Weights of a small mixture-of-experts language model, trained from scratch on English Wikipedia.
Size: 17 layers, width 192.
Experts: 2 picks a token, a shared expert of 192 neurons.
Below are experts of layer 7 (counted from 0) of a mixture-of-experts language model. Rows are named router (the router's row for the expert) and show model dimensions 128-191. Each number is 128 + 24 x the weight over its row's rms, rounded and kept within 0 to 255.
After each expert's rows: "comes after" lists some tokens at least twice as common just before its tokens as in all text; "comes before" lists some tokens at least twice as common just after its tokens as in all text. This comes from a sample of Wikipedia text that the model never trained on. Tokens count by the router's weight.

# expert 15
router [130 146 104 159 103 120 112 110 123 128 153 114 142 126 114  89 121 111 101 146 140 113 137 167  95 112 126 100 102 132 116  89 164 169 122 144 130 129 110 137 136 150 156 181 114  94 151 123  80 145 106 100 100  86 147 103 155 115 124 113 153 118 152 112]
comes after: " |", ":", " 1", " 2", " 3", " 4"
comes before: " |", ")", " km", " /", " m", ";"

# expert 2
router [106 104 129 125 137 139 102 132 125 151 119 119 125 141  96 117 108  61 146 102  87 159 134 123 166 135 135  87  90 183 135 143 137 132  96 106 122  98 122 113 152 124 123 117 151 107 163  97 143 204 116  96 112  95 109 133 152 135 116 113 122 148 106 113]
comes after: " to", " he", " and", " was", " He", " also"
comes before: " the", " a", " to", " in", " that", " his"

# expert 22
router [174 126 127 152 101 110 174 149 130 118 120 115 157 119 154 159 128  85 154 146 110  92  92 125  67 149 146 138 112  99  73  92 127 113 139 103 155 138 121 125 143 123 118 161 131  79  88 149 119 134 167 132 100 113  98 131 167 124 110  65 134 142 123 132]
comes after: " the", " a", " The", " his", " this", "The"
comes before: " of", ",", ".", ":", " in", " to"

# expert 6
router [126 107 147 156 130 141 136 116 119 117 112 123 134 101 118 117 117 143 131 166 117 137 113 162 131 146 130 162  78  90 157 134 138 110 104 104 151 168 124 140 111 124 119 155 101 154 126 130 116 145 167 144 107 112 118 143 140 124 197 116 157 137 163 160]
comes after: " ", "\n", " 0", " —", ")", " 1"
comes before: " ", "\n", " 0", " 1", " —", " 2"

# expert 14
router [169 152 137  66 127  94 139  99  81  99 145 102 166 114 119  90 130 136 149 120 113 151 112 113  94 139 127 148 121 151  97 121 125 152 146 168 132 147 161 147 123 136 121 165 106 129 146  94 149 156 132 130 138 168 152 120 126 141 149 131 160 147  76 134]
comes after: " in", ",", "|", " United", " New", ":"
comes before: " |", ",", "\n", ".", ")", ":"

# expert 10
router [113 130 151 113 110 108 129 128 143 111  95 145 126 126 147 106 119 101 131 137 161 126 127 158 135 117 133 108 152 106 116 173 108 153 104 122  96 130 172 114 105 159 105 133 148 143 149 138 124 124 131  99 151 149 135 131 170 124 152 138  71 152 105 103]
comes after: " |", "|", ":", ";", " on", " /"
comes before: " |", "th", " -", " years", "·", "st"

# expert 27
router [123 195 117 152 141 116 116 128 137 123 118 119  99 106  80 109 135 154 158 133  96 123 133  97 153 116 157 106 132 124 163 153  67  96 156 156 128 125 119 139  77 134  91 133 126 113 150 167 110 109 131 124 190 170 113 153  99 109  70 113  75 135 100 118]
comes after: "\n", ".", " |", "==", ")", " ="
comes before: "\n", "|", "-", "==", " The", "The"

# expert 12
router [133 149 134 139 153  97  90 146 139 135 130 123 150  93 129  52 121 130 137 143 130 151 124 121 116 128 146 142 128 139 149 130 135 107 101 138 159 136 140 106  97 165 120 137 133 146 131  82 103  82 160  88 125 111 130 137 114 148 127 134 129 126  94 131]
comes after: "-", " |", "==", "|", ":", " \""
comes before: ":", " of", "s", "ed", "\"", "ing"